Weights of a small mixture-of-experts language model, trained from scratch on English Wikipedia: 9 layers, 2 picks a token.
Below are experts of layer 3 (counted from 0) of a mixture-of-experts language model. Rows are named router (the router's row for the expert), down (a neuron's output weights, with its number) and show model dimensions 0-111. Each number is 128 + 24 x the weight over its row's rms, rounded and kept within 0 to 255. Numbers have three digits each.
After each expert's rows: a language model's description of what the expert responds to. This comes from a sample of Wikipedia text that the model never trained on.

# expert 0
router:107107141120116151106157109144130150118136162138156128101100073099130184145122130114089148133104113156176155107124132163145101120130135110135118133142131063115136118107133104141092129147093137152112176140146127114144103120144173132142111115123130135103117129164102062101126104127119127141149136189167094148157147165103094104083161117128
down0:147118134106137125101140139080131146135136138107091106103122100166141129105111113136130133140122113159141124112095117153170151118144105146150109134088149121111084138120118105167153136123137109166116160164137116080092139155139090094125105083072150130130124149131127096138115134134124151122097091161111135157190107114128132061091117146152
down1:124115115152113118100121159145106109130149118109125103091155148102110115117093089135163092111148119104127105154153125153116097139158168150168193093158137155133157143142131150124181083132125100114138121115101144114124142131151087154149149128170133113171173135111140156120138119147128140135109110089118107106116117132136136158124088119098
down2:155132121142145137141156090110133123119105127137082166133122122132114113135145121106084141101105112082155093112127131093151119193130129092126105143131158145109091128115105139126162123111112086081150127091122093164123194117151126155144105139136149131158126167111199129156124123137141078134117116089109093129122151123144114133134108168139
down3:146118148105106149121151137120113116116131162168114115119164159142131124123153158153172129100173136145127108147092156155098158092075148149103098104149100094149121097134105111159083147096176111119090119101132159165155108085138104174177140104160103140124146121157147088120125116113097124109089140132106153127167125138097166128112145112116
down4:095144120161163123138151115116134080091145139159161112113088100164101117102098100111113131126095106128153119112131095128093119091158085093143140135123117149174156101116130167168143106091128115114127157129133154145164107116111145094130131123136098129101136090086158145106135115132106134145191131122141115102092123115123119145123116133215
down5:138106091130150142117141114137105136115123128137122177147117123127108110113151115115160098119156137132104123136125132166100109141143080133140106111149117130144144155111147128129128121100105107107135108124122139133169094057131117113104169125110122134104133092172145163103109133182161176173103104100152150139115085113175142177143131129099
Description: Census and math notation. Demographic statistics words and figures (population, median age, income) plus LaTeX math pieces like frac, exp, superscripts.

# expert 28
router:105100140099117144115134089176163120140170171149110109118090152080122141166138114124123118127119123127148148100092102126135117081123138098136118107151109114106140117126130092152093109098081148153129138138159119091153125118142128115120160141126141131140156101122136144125126139110118169159154081140188091114122138124111061140106126099123
down0:130070145105123137149087144126171138141153125137120179146143096159091116136123127146115189164136145180151130163133139135108136123082115141107148120142133138149140136099108106080118123147085143168079129147171118126139119130086088146139101164104116127102142052145141106114167131149156110123145110132169141108114073140152152117121127161127
down1:119122116102125145128120092149174112128134122106128131150136181131125088150149123114111113136141131166121122172164137129145162078115109129093085135101133141144120078115102144140137140098107159134115155141152081121153093133143154099135115108110135091131187126075141155139176158117177127155119109118149078100113119082096119139106106151128
down2:146170131121171118144146139123109135111127116131123101116091119153149153104156184155132124106150165126181141121096094146214155140123188101145164117105134153118152171144100089119152118105148134140131118089158137170162105136083105127143086132121157101095093136127149173157116141155128135128140111128107119132174102138110103128136161104093
down3:164154134138106063110127133084127177117158184101129127127189108140119144100146117111127139115119144127125103108122086168141150116126149148111154159131111160158141182102147101086118114111179153085126086149110139127080146128101149140128106157118142085099148115131109107155098111123144118121108157122121109107123130105135136136079129132187
down4:142131147150133114152158139092113090088086153124123133119174111137122117115132113126144079069094119115139120119121177179113124141160097116117121176144137139111092117087160151115176124167136099119120129135190121128140118110130122120147135118105126149121153193112137173145166146127096080124131104070116131128131129148138107125131115169133
down5:148091150119075096150128112084114128104090094092104132145135088175135142148143161155127127081112077128143110129090105119138145094133154126094137161075109129161115104100120131135133152104148169153135046086125080137155141126083061155138141135150121147130113119126134152143152123145133094110138144126110122105145105100090152154113178076102
Description: Infobox field labels. Field labels in infobox-style lists followed by a colon, such as Born, Died, Released, Species, Coordinates, Alma mater, Operator.

# expert 19
router:115118114156125164095162150131104112147165109142098122109092108107097145181152135118121126129122142129113146119128110069129116084122116118167158072210118108122150138097149121143123127128078132163130148114119124124107107128147126136112112128142152160142127094167136092144114130100166162159140123147190114130175143148108082121159132103070
down0:146121135118122082138127105183138099076132116105123126143156132155130128147159141143141113136105114097094102116129050140101123135140146125146101097134150105145178116116145110131169118128123100138134119071085124162106137109092111116165150115115127154145117139138121160140178134100149097117121148108098173088130149142172137133109138126127
down1:144124105157120140119144140173123130120129104092149108111129119118145146141121129090107129129136123097163113144120134105145105120096134125146104145100035088098158126134125107098144108139135125119116109123151126139101132122123131142138119156139112152125172128152148114088144151095099130126159119182140157119118146103119117122163128109090
down2:131169141106099142148145129116097134101159128159100129106133151119115132126127144125114136104107096103169129154170116137116117104116156124096114138149108131152151152096161100171130100156132146143125102148142131139099116136120188121162098115151134117093151208101125051130124098141150155147118072138110143170152088131124117126128137139135
down3:124103120127103146133140135119126115138125160102135147125142125145104101148155132111158137156084163093170155122114123166128129095149172159148127113150153152138158117124136136158143125143085114128122072121102130165148121071153091089110115147168143147110124123124135162112121117170123125143165128121086175103119103151152121150158097156095
down4:156137129118160138161104147094111097128148150104120099136109074110119121119130097092162158112084132191132125094145116123131131123111085105138158173138134134126081141139153104141133136148127110111142161143179107160088124146175152140136150128153099154152151120108123145148122125135092142103094099117109118167168144135168136146126170084146
down5:115163119150086122129141089092094176109162136092098099164150169111138146135128087134113118127165107097126113136075150140125118118136125113151093181124133122132124095139137121102105114133140118165115132147134117142177130110130131120160128126115093156109165117091137144124138091137099082111111115084140073097111149134163144151139162092114
Description: Noun after the. Nouns and adjectives right after the, often followed by of, such as the age of, the same, the latter, the United States.

# expert 33
router:154107128112129168115127115173093106161138166155111112102067087102153165168136140151162111116092145128159131140147122105159113135157131142172144053153141130079113124155138106170106133085113132188109143129108137100145062144144137145151141135140135145111176121183154121135123129117158148166159148145171118100138161157086100126144148112123
down0:147138103102116169134122136146119090104135125119100165143136123141120109135073162136102109103134121104101152123122097155160133152111164116126121098164144099101114145153125148098135117165125130118129113148131139115137188119189142146075126142183118150150199143131159117089155111110129105093115093125146146072117114131116159164115120097116
down1:159155137133157132131133124122126153150123176160119124122078090107152109200123113164146153138130130108132127131147118143136079177168153112153172143121107166167183148148124120151126062075133119126132138126141146126099102163134125129095149146165126147133179111151150130150138129153082139135083130123125161123130181165109101156129163107114
down2:171106107177156110112151130090138132096086113110105104134124131164180157126100110082128058090096116132178160106135141118103112135095097111143153132141085139121116116181120141158174133176124122131128078154114139119085137085112111143139125150154158168087143123120116146142127133128083131166120107156122123169118170126148163143112098147138
down3:119160121139155107112085139117073128156160137083151163147066141106113159100167164146091106162168136139117104158091133136136120122152100127147124145137095166144125119171142127112134101146097110115129085136147132130090154117100140133111139123129111142132118123132152159120095136153145125153122127176151165147114106120115138087133074102157
down4:104142119107117135156156158129080157143109181144133102116144119152142127122086121171155108131125085144098146142160166128078137146109142146129159149117168152167156113096141114137143107147137082130126189141161088095153109111149093097165118150082133146110108125106140111123084103105125129068139118133111102151137127132131157150145111134140
down5:090127122092096126137166137120123151098176120145150160148096127174107110073144113182146132113090114091117136099138091120121092087119126139138115112117142161124143161129173112141108157105083079159160105138135126150127111096134153118122089125099100096113117125102142122123153145099148116120211093144130152114123125107156129131133119112137
Description: Table headers, stat cells. Column headers and cell values in sports and career tables, such as "Years", "Votes", "Pts", dashes and scores.

# expert 4
router:130116132143121144111159126148112081110150137163136109106096103089089150169129142117159110107101152134136168117135112112129109099154131132185143089219135093119133144113159110134116146149090151164129148133102125118109096117170123105127136152149137145143153092165116104120125127107162172125168106152195140142147137142067119127139116104092
down0:132093124126137124163135134127146157174106136121136134172114149133146134112093142077123095097138135120121135104129126079164158121130165154142098138106130150128171105121182157180155161097125131154133147151154146120088129114159113077101110114115164108132122090132158154081129117120144122142099125133142101124113130170143131128183107110124
down1:119148113134144139171158099112150100148158128114142155133143139121134111141112115166138092127162127126147176152142133119107150144110106082086133158162118152077148109132126100109131089126111137129120115102131153182142126109125124121166125150142176142123159119128124131122086130149135116147067115113166117112127139138123169136127111139125
down2:099052092123135131136110144055159129116105121093093088157122095109102085123125094080121123103134143096117155146137098112143140130140134120126154102089087134155140142150126120140144107141169149100137118141134122138151169138125112127127087160132114130138152144145123161146127112110069136140103157157121132132149110076147173145128185094141
down3:107125120082159122178121154126155120177139135171140117126129135150088169120105133120148130173136146134123108116126144119120139142172096143091107132153144127104099152122121152122107133121086121138115114134089113158136106123145143159092122145109167132160148087111124157130105155097108091154129138107122085073098118130127100130126100155148
down4:177123154072086148110117114114143185093155150119093102105131098140134112141167124115106106122137137153142126179129120114106157114113151137131142153108101152142122123146097117134131113139155142153157106117121122149114129141126145122126118184154142149145115138141098154146128093174084171095125153125134091114162122134146125133112136132120
down5:097137170102090129126120140115118135068120145145097168136115153149072103130098139140112138119094149141121159125174134135119117143137107089185161116155144133086162162123181156100098108114142131105116141113123120123087117142173149134142133097143146150143084094115101095140170111163095160118129112150130117107164119152148131101140128138159
Description: Subject head nouns. Head nouns right after "The", "its" or "the" that open a clause, such as area, line, school, series, film, plan.

# expert 45
router:128115080130099173097126086140127101119122137171129104120091111102122156146130131168141134118114092133134139128106112132131135127152158123140110055135130120107111126112152119146106123101060116130106148098128120091145091128166144130115128142114122109133134111172147146151135101088134133162180086122145084095137122162136083129147088090118
down0:114139100110140130149170118124166093096165135140177124165148136136139108157106145138137054117087170141128154076122150146119094162113112111127120152109162137145084071172095114132124114133149119113127116122143118106133174135116176121094071107128157157110171104096116106144115149085126115131129110150141150123126124132143151087111118125107
down1:161117124108158148096154171168130139073123111124112128155111115114137157117101141142120136147130103095128117104166135126107144118156124159140106099105168156114155195119164152111111134138105122117119137138075113154133131151146152130155097154133144143101108148112172155084114087124118138145116137156132154150109163150148117117154154127223
down2:149102105131139140124133118136175102119145111116136138108118139078172133156102107145115141104094148127122084121156164150145116125124163131100136118125139150124077196150122120109129153062101134149113138142051167132124156079145104149074121097109118120133166149145149101107138133095111113142083132100142158144134151147160117127107101100154
down3:144085110192110109113135153120142108153106145144121133115104100133147119096114178162093148142116103158156091149133144133138117125127130102063138122148171142122148142096166143115145119128159098085089153153103186178129127124150168133143144135130071138111138141136125105121106144100133135131072144137134137111157114087142131138144128098172
down4:128131110175110157137139140162144120136186130109097113111131103155108153171103133121104104144143138149143146147177089125097103141140135109164092112110138108098113115118144141125107113142119099137154146107103169116125102089145178140129120135085108157141144121115139149118164110152121126096114123151141109083070160086143132101172129116164
down5:138116088148101128149160135099086124151133121156125123168126111137141165171097122136149104110121104110153100084124081110102096152148151162123139093104139112112114173113111142103070127098125174114126122130130097113104167109134112158098152114113141125111154118138135133121160056127066074162164089128114130165121133092128117072113143175122
Description: Mid-word fragments. Middle word pieces of names and ordinary words, such as Bre-k-alo, bran-ch, car-rying, Way-land, often in tables.

# expert 29
router:135104113107126136112122087163147119114137139176137138151067088115116149151149097140146137087078150128118164129134116128146108165139164144165131143153118112082127150137126111133117137111071151167084132124099130111125117106129155095118188143119142116099113110161097097121136139132104127126150115146166121125132147113101076131136143084145
down0:153124132137106107127089177151102135119139131124109135127096145118142094129159096165138172121135152153105152106113099133133151133120175104144087110101113115126149157141116122143133183159133131087148133120114128053134165131123173132107148101166128101121160113096136102121157109106132156114140129146126054115103140151138088154141136126167
down1:145078124149156132139159094127133107130124106179153132161142096137140138160152115140124114171157132134160121161180054113097129135124127081158146165111126128140161082108127140128141103124150118140133137133125109164147122085136124091143138165073136115085136155102144132125082106133166118142163125091102151195107131086101145139168091121185
down2:119139149148116140133128099118113120098140114098137149115137138118170136107130094099078143159092119116156143098099128134126138116119125164143098181150108139166173108148124146100150176129163134124142103105141091124085122127153113134106134148145120145119101109124116092118168130140123158139143134112118137109137142155141151108199121089102
down3:131158131119098088148132108111168044121132117111096156130133167104169127139108107110080140133168198124168112073112141127133163135110143137113088143158103102108089116128069122165125112145115122116114132124115106163134140119178103138126134091147141117170119075124149129136094105140166130096134126134149149115161155132135137144089131122136
down4:133098107083163088095146162109141163085102116161182133104089107132139148097126092129128109119107073123119160116132152133132118122157124122133130101121127170072121163118106102153183154106108150121140115146133153121113123141100133109095164108140129095107150114120166131156143154099106130149108087116119114103137125128127136116108166150145
down5:107140111159118133136103097087140134196148096129128141190117108142156150138123137125103129146101103156090147132144147117116104064140108129102094122164075157137078103119116154116099124112163113112094130165161108144158126150131106121150111105163132160120172080122130076114127129101092177146154138121137068136175158088118142106106180087102
Description: Institution head nouns. Head nouns of institution and place names or job titles, such as Public School, University, station, House, Stadium, professor.

# expert 55
router:139131132110125122074141095145111115142105158140132133118118144120110150160106108119110100134112134134144142104117116129112084138149139147122123101168136114105127109152131088148104099098113113185116152130141115111182126108170131109125121141158120122109157142127114119123100133138100133105130118149146110110136148149101132089144148112090
down0:109061125142151124146120129156111168116123140103078111115120104110096124115160086145111155137126076154113145134135155111081154113144057138148094126094113133170137145105114128109156118127090142136138115141151112191138103130110090133140141106131110150132131076114099079113163135149151105123151134086133093110116141090106101133112152111111
down1:113158156108111084135141119140092146156078111151146147159132115169124121091145146120123115121182105105126166153129125118137166104135131102129111121102121110082125133137134125145135101146145156116084142134121124112140140098117100166125148118132145169152103081148123135098067152124142167122112134142125140138137103106100114108084153111146
down2:154198122144111172148112144137103193136136101094145134146153122131157110092142133113137117147131109123151154078092112123122092132104144121129117100117104133182126109139108139084141129144141105128160100150102138090106145126111144097130156108129157105152147156112140125105149141115134132165151121129159172097118105139184163122135140124125
down3:117111175148136178158137161123103103104143117109114104150179107111149119177094159150134125138117125104149103138130122163096103095121154128103105151083153083097148127120113100127118098127108154109128125106095123134179122109126085104136136120125140125164143109132140108079140189164159126128146123145144143161148128103075138115115136102139
down4:131129116139116125132128093113103130159142137103106162135056149107103162133125079082157148137113138103108093150163161126128136103113121082126164147114121133115128125083159156178132159130092113158120158146170124169160143103094112135129126114142096121146116158164110142145113162104098109085151188123151157124084120138178146104144097121116
down5:119109155149077137144115141103115172155088119107103123116145155180085113109130101116164079175138137144122157105134156159145142145123131119157124118143149127129113156129119131109141130134141087136125113129137144116158138097118112160149045136130123103119159101133141149095082191130106163115116108082148108137137093115138103126115149122120
Description: Biography header words. Function words in biography openings and disambiguation headers, such as born, from, at, = before a name, See also.

# expert 39
router:084133119125111160116144136166139118138161108162114142148087103117121152152113125081121127101142132109146143140108117115140098147135152130165114104182150104107132140096119101151095145104052127167147121135107150100090114116112174097074133153126151107160117101144167107143127117077126123119201101136168127085123133149150093127106101109102
down0:158157122137159102134097088096126112121116158112133131091144122153139117112110108137142124114146128164119126122120156167137173147173123133144150138154129135128144081123132130157165095117104093118099149085148106101186115197135147127128092146102123116125115146127114131141166123176162110079111132148125128151116143110143130121160145172173
down1:103123103142123136152191127123122140117165083157163117152146077070131147149157190171163135149136116129128124164163110104158113146099129082122141126142106134148082128149163139077089148124161117101148113154119104121115108146152115138139102115139118138126123102131150102164132146112103149099140143168110118132127156130170149101133117095140
down2:103143118146105124166137130132087120136160170150115141124146136119160111104163136140080141152165118142152084106158165136167142153105130081145161135081111136162108105114099147129130113099125095099161127139114130114121162142142150118119093131157159138135125103108140176153134096129147169129159162127134098087155130142145126120097131143155
down3:115097099099087162152101098137105112130126131176135125147115120156098139140129144116123129144162141114150114087107146144141155127120129142134094128116136113151158150124140132163122112181133143121099061109110161158099147093136154150130162129129112151155054122145132153131145146138136139119122134119114163158161106131160158154128124151115
down4:125134105129124088147131105115132111132106143131103119185158093164137158122094177144091130114053135113127068133135126086120106126090124120124144136137129097104093111116072135127158064150131133118143130133099115118120136136123151093131131097180144154131133088140134139158135096125144142087133146128106132124156109098145115146097157118164
down5:134149086171116130098107138125164140112098157113125154121131102111193130128157111161101114179112144157132131116104145089131142124129121131134074127142089150129086099087130143184164120110142080112115169118104095132149119128132109129168067119135127101124146114114159088107094108085113176121082124168141124115111129154107136119139101129119
Description: Title and name endings. Word endings and words inside multiword titles and proper names, such as Fl-ight 2574, Gr-ave, "Atlas of the Borough of".

# expert 51
router:114138123137133161084126096163130121107114122171113149118086120130138140126142106118131139115131144154111173114104104105125098113133133170174151125154134127068118131123163097163086142113122174147104127118148141086133063127147168113099114158144140115143148125166138105111112094114120123159132101147158118140145125166112136123113131114094
down0:150129117162105130156119129124144141120084151204117173135095132145169124125164155116130105099118123134139179111136132119124154130122167112149097183119146132155131119119075109111140142163117094103107112115126128127151103101097122146119171171112100096136126105134149124129195142121101112154101102131099123121136117112102148117137159126155
down1:131142114113146151108105117123138095108183129091171119117119135122168108127142111123135110156097147146114118122165133146158111086138137180148087117138102130160174140182117146087087141153140096118153140100128135117090117113134138115149130130162104123127173121127108127104147128122108122141184114089147156138108145127119115099140125126126
down2:155121109117160121135079104135112107169152114116121151123127137111151143157132105178115143135140112106107131104110089130089153158137140092105151107088123108121146097094127136139178117151186141134116150146102122166148170149137102086147129135107136093124165120102180116111125126126125145148134101087127120126156134100105145126104087130125
down3:157107096086118169150125187101141113165118121110135133115140153115155134111088133108123118089147144126148124098105121116100148121127178178136130136162163160112160103142136155090097092144150120118134093108088124122127089069146124109122062146174101133132166102161132153138118126110103134119121116136103163156138147141144086104100134156136
down4:131134126157152157129184151124107152140141137143102151142124141127123169082142137074137125123159098156112171104124113113144121119109086165121145150113115104079166150140097170102139122127148139135141134104156167136132133107142106062147126132117129136112146143126136095112127113105127110184167117116101143160128125108170156135094165094116
down5:143165134158124166175116118106095102152144117153091119142129139090095120136116173156141105131216108137111138108117145134117119094147083134106094088081131129098141134079115152138154099140164147114082116077133137127139127142152102117124132114101114124133106151143141136123145152116168168170111123117090116138135094127130166136105129099108
Description: Paragraph breaks. Double line breaks ending a paragraph, list or table before a new heading, plus "that", "seen", "While", "Although".

# expert 3
router:128164095128132127115115112155092103146119180152114101098122105097118126186128098149126115120138171134171155112092128119110105134110164127173147133139119075118119112119134097127111133130115152140089156154141108131170136156174129104115118164155154139105110122138165114128107135139153125159128143167148141122176164151057069104130114108092
down0:161167115166192091156137117121157130146144138091130102105152125158103138144100090109136168108091161156126171138119106123109167143137147146145104117131117108129146128117129139155144134178147138129125108153109147093131117150156108152092119128145125110089177109122076134143107140088121155150134138135124096122125173135129097104151178105147
down1:135135116150079100098156119102112135063142148154109143106162168114158110108099126139161107132111118143126088129131143158066128112106116114100182140127081134192150105181086162133131087113155110114130121132130129126087131140142125135099167128124098175139122105106112118147117161154143151074154118106125127139175154090144134089171141122107
down2:118102111150129096096121088154127153143124101120119154150083137136124124077114148123176139104123118126152096144094122125120094138135113133147139142142119136134131192146161139116166100143115144117121142142123101090094182095107144119089111125075100119139046111151087161099135124113130117125158109113159099127146133129133142119114107115183
down3:111106134132120114097155091148141109084151123118115159105194127123119129163138096123150134115151130080141120135103110147172100129143124116081135124182150130150111128087109148131098137147132119148157106138153085133088138162102151127123114121147152124113149152108176127109135108146134098136156161124133119133163148143151164120098126097145
down4:132106169150164121142132163098112112112124138105137163141128129162094146139108101154109108102164091106121159124134154117122171156161119126112146169136148169165149124171156158135115107112105107143117128082074129149117070150102148079134126154100128113086139153157072141133137133113104105142090083113135130144133126128126138100124150126135
down5:152084115142130125083172152147104144141128144134156117121101161116148138114121155144171099089145110152148148094138152123144143132138166099136119131110139141138141140116126125156156141103133183130129151107107178131140135138150149091114131161103125119110136140091105154111121128147115129100078114118157120172093154163129111134116127137129
Description: Table cells, list numbers. Cell-opening pipes and numbers in sports and results tables, plus periods after list numbers and first words like "The", "These".

# expert 31
router:105131090088167110105133108182140112116158109143126114123100135108125158129120091127139119097115144130140141096106111124107109117113147103164121054143118095136104107115134094152118119123126139147118135130177134072137116122143136117139140126133158167116121150156153127158113111075133148133164074154170108121145159161088068097134091095123
down0:124091137143142095136140179108151139134157113104162086140126091146130145114135122137168154135113130092102085105125148134142144148083176107122126104099115127122097143098173106152095110141142095123156136145146137122134159140151143116131137121077132133149134113112120131125162133167157140110157131159113187137159173135140153089166109066131
down1:089189107150146131109125175157127135121157114131102103145138118126139124131120132158092124132131084127123138149067123126130134084124113098094084130139127177148083097137142109088140088074135143138115151125188142126140156169120116122131076123126122137107138143149166130119136136116098154126199137138106117112120083126111122136074133114130
down2:105127134098137146120100139149135158150142144146127134097146161161141152119149127157096124159109151110099150126177082133141097146138117164150138062133149126125146131145156131110091153118131118136136118108179113155168170119131085084149121180111148120142128098142126126098123115095147113133111145124152136120108163156141127128101153096139
down3:137180116103118100136117095127104149167153124147118119101156127092124130117134113131106161104092129131136108148147089143118117137139145132129116149124102086120163143097119121186107133118149106113144126153085138127081117090114107115140158088099144098147101158122133117128113151149107086121099124107149144133135111099083138138082133151142
down4:171111140146154158150096105142118112145155106164153109118141122131166138153095109186126134172133127123149116123144108115118132069113150137173088141177156169179135116144103105126120153141076142148114135128150092111146105127142135124123123125116130125137165088135122144116160147125154143130165137151140134094148145150130131148140106165143
down5:157131136133126107113119177151155146114168069146129167112131144148147154107111129141106062137123128132112118120120127115115090190143125130075083163129105111125104083110109123113130113115134135138111107132129101128123139136097120141166151110139084119115111150159136111116109117100121126117107141090137134124111108145147134141128105095148
Description: Career biography words. Common words in sports and arts career narratives after he or his, such as based, career, his work, signed with.

# expert 57
router:140129099144099141100114102156102148162139148140100142120083099115182134170093158129100167119121118138144129110111114116126100107113142111158073124159120083093116132159153122127107134135105157132122127091111136107132123185162135148117081161168155103126120113164149114125149115131135112153165133126125123122155130152098089107186141110142
down0:110118126134152121116109137110113094145124106200164128151084164124138150140144151099120104161089146142170091100168161108136155121131119180170147105161138149079077117144142153159130117121148135127164133101160130150148136105129147120148077093125110141141126085134136124167140122106143120152134107185116120106138127150152140124107123118119
down1:109169083097128136153156148121150106101089113136139113117101145147108125144127125093065156108128109125132131058115123107110138125121089149129150154132100132126099161084092106119119088135119126148149103085143154163096105136135151124114122130122104126100109142140154108186136132114133093122132158140125138120128113126078119103094159175083
down2:133107115122097096143147097087121074113093127127133101140127138137124094113130073090134127162113137111121116162157143132127110145150122108132154129089119142113110124106106174094072138128130104133117145150086124207142152094141160075128118099122101153135136170096118099134177109122098087149102079125123125156123157176142134093111130112068
down3:125127138140169126152147137144147132117139142123144138115149121140164130113144121116148113120171147115124106084142088107109152119099138170119134107112160145159137152098106096135130141140136133111155109131120075187109143114110124154153130112071140075110138129130134071107083116096136119110154095160087106157094125133095109132110152102160
down4:111154116113178148121077108083107067106139121127138129132121153105146133131133109141140084126160166104119153131136133154146111114145111148155168091095119152118113131146092131160167086088128110116115171138142108113121169139102063116117160121076150118140149126119153099117129136135132146082098160136083105093126149144095160134159128153154
down5:025146126113100122110120128157132112150128147145149091113121089143157121131137130132157100102106126152095125153122148145080130098136147098127119101178139098131092150156085116120124116167154129129152111157117119164117158142103118159111151137158125174165113083128120121152122119117136128145125181128148154170121147095133124149159146175136
Description: Word pieces, table rows. Inner pieces of technical words such as inher-it, val-er-ic, gar-ris-ons, pipes opening table rows, and "like", "including".

# expert 46
router:131118093130127152115120120182120130143155186175118097094075073097118139166144125158129106115111149140169181105113109125123117132122153120150125076147125104102093135131129109149125127114137161136099137152154108099157123154163158137139125170155138153116132137175135106141123098152152138135153130160182121121123151161051080171140129083138
down0:165106124118155129114091144178154123105148087150092136095158126133120155115120181097163106154143108156142077180121103145110123066154137167140134129153149118143134154156142150139107112094098120098175105138164125147141106122130133142139103133119123143128154112141155137132138135152135096110119139125091145149161149135114154129099094123119
down1:091112138139136068155137145120111153131116144089114149156098102136133112099147124091086101108127134093104092097105110121132151088106128102122129147134139124127128146098138148151133094139174120147120151142141123142060138126110108143126161105117088151120118098110135139140144140114131108121131184104123119134160145117129160143122165149117
down2:116090147122116151120118093145145135134102112155177127117158142093128150137109156102116146121120117109121167113102090172131129132123147152135091130145080148154079091124122131153166111164113165155114095142127112080123128134133110161136138120134112078148144136134155135101111124114123114127144127113105110081130102132124098156134116113101
down3:146098112136113097120136090125135130126120144127106100136156118111133159109111144122097101142135081139148103147121059150091127135141129093112148101101097114145122130107127100157149143140127175150148110164160131100139126151095161155159148093097137156109119107112148142145092108150115153135113129121100160118144150163110143151087150105103
down4:130144110133150122126137136132122065152104088103123106150150126107122104164130114127101160127183148145125143151113179148156091108100122165108139136117115129109119136140113122098115112109153073099131125107152149109103110108141123143144139120102109142123138153132176137120142101131112080090162112112091131147080096162115168106129123102138
down5:080160131122118111115126095107162146104111144169107136110112143114098134143141110147113120096142144133122106074128119180139103126084101108111126111129099100111109124149131083091108101141118128111138141116145146082171132094105131139144116137148127152171130102135101144148125135114143125083140113099129108136130150147126130112120180052122
Description: Table header cells. Column headers and cells in election, squad, filmography and track-list tables, such as Candidate, Votes, Party, GK, Length, Listed.

# expert 54
router:107112116086124141111135115142115142128152126128076158125115074105137167160164125123124133159091144127127122118128108109141101131130149138148163133137126087118161172146166138106119133110118133178127138127137138123153113147114125116130127194143134125102128107108141115134113148113097111143145135119115116081190178150105075092122151143117
down0:108098094149129109121109132133137149140081131106126155122148113150144087143160097078138180154137122100135130137107091116149067110103122114108134151113133124129108113128097156067115153114119119172100117177098127135104106115109091136114137158136173147125141146141149115114125112139133111150107146124146102086116101144165106080101147157138
down1:084131092149117117127102169173139161168141151092127151096095121108111134109108117147126148137112170140160111162165181161083113116126104126134099105105129120132150137125151106166133162140120102099146113113149159153120129143078138115122135153182088098117111144127136115076150115131129159163121151120099152111132185174116133095094129112103
down2:182110132110172131146112109142152133124078130139140167096094134154120149111174122146137181097089168155110159124113147146130173153123140118110141129151167137150141148121106125076164132133129159084080153115123140120145122169128119103133143142089145139180132169145087098130140146164123112091097091145125142121095176134133135121115111123143
down3:159153164167131104096133120141156116157098126132173098130166177139132078129122154102092165122200111117163157153156150132125087131119136098149116146109139095083092138120103124123145133130152151129121128131164097133081106151158149163090129156127134131142150142133100098081132125101123179104112087134110101174126143109117160092146117165132
down4:162113134109144105131095153157140117140162136156101120096119131130121153146123143132123136156149147100122096172151097140131135140144166088156104144138105113139143124143111088136100093126120108095134093114130196154144142133164120123107106149168128134104129128137150087103111161168144068144130098134112147121149183093116154089119130187139
down5:133167117142144110145092127107135084136159129134078124114149145114124121123137106167143093131126145185169099141154133120093150118131157168133118128144117120136163123132123118164137150172122117108119139147130112130166096179092141142141161130105131109161102110101136118162091124148094141161130166149125113106172120114129094109095186167125
Description: Preposition of. The word of after quantities and partitives like one of, rest of, all five of, plus some common nouns like also, career.

# expert 47
router:165113159146076103123107106168162141143121156152116154106100134091140173169096116132126143111100142125156142102135134112134102084133134103160094135167135083116136130154124119149118159101083117154088143132123130127138109147145154158135119121152160089108146104169138117103145122119139122134129133119177144110126121168129116124157117134109
down0:126191120142083160140131115139116120140113113129124143130121097108132133115160145134107108170135114076163113127098123136158115144104102144094154087143084133150118093134129149157088163092152109144158146124147103154170146093100164094162122122136128118120114106150131121135159192127142138100118134138095085158112156128173128155133139077119
down1:124142116119137107146108131107138124190159142139095103134094116084116163139067128113122133137097139129127111156120142113100156102105197128100132110117178087124166121105134103122151134164106139113119153111133153168132136126169162072137123151128165136103158129152143135156144100116109111136126166136136125143105116164135150144100106133122
down2:161120121150126141131109156091154130147108076132107117134171156120089123156091084141111147119177125147134122131066131141161113145130163167168116108120108126134146155112114174150109150082104111162113125155083086127140115136129074159117122137127127137130100168167162122159118138112158133129175122116133152121154128166132146122126134116110
down3:148107151086145139153151111072114136132128120138128138115131129125118108155116126141116166114135097086107165110114128120124123135150117131171115091110139139159130106159166191137161125136127174131136124127114106103126110100137139128083114167093170149123109112105114148124149138098156095151088124141147139132145135113124102093133083163113
down4:117121151085128128105133098136122133157098130151129129119130158119082145116166129115123110129150112117150106139129151149130112125141135142077121124150172130119114070116128113126124129131098128150135110135143155201122145138161127139092167141116121089144119131136121168111157171133129094144110159123104117120136118143129133113154108141107
down5:103096122133146107145113171137115077111121136130119111088117109081119104106135106160152132120124101127112127163140102111153173149128151075134138108180112155135162125158169138155159126119154087141090134141134137130150158118105117179111166133137121097084146143178104153128118141170128099132114104151134080133164122132090134119165140118138
Description: Mid-name syllables. Middle syllables inside names and longer words, such as Ath|ens, Val|er|ie, alg|ebr|as, Can|did|ates, often in Iranian or Greek place names.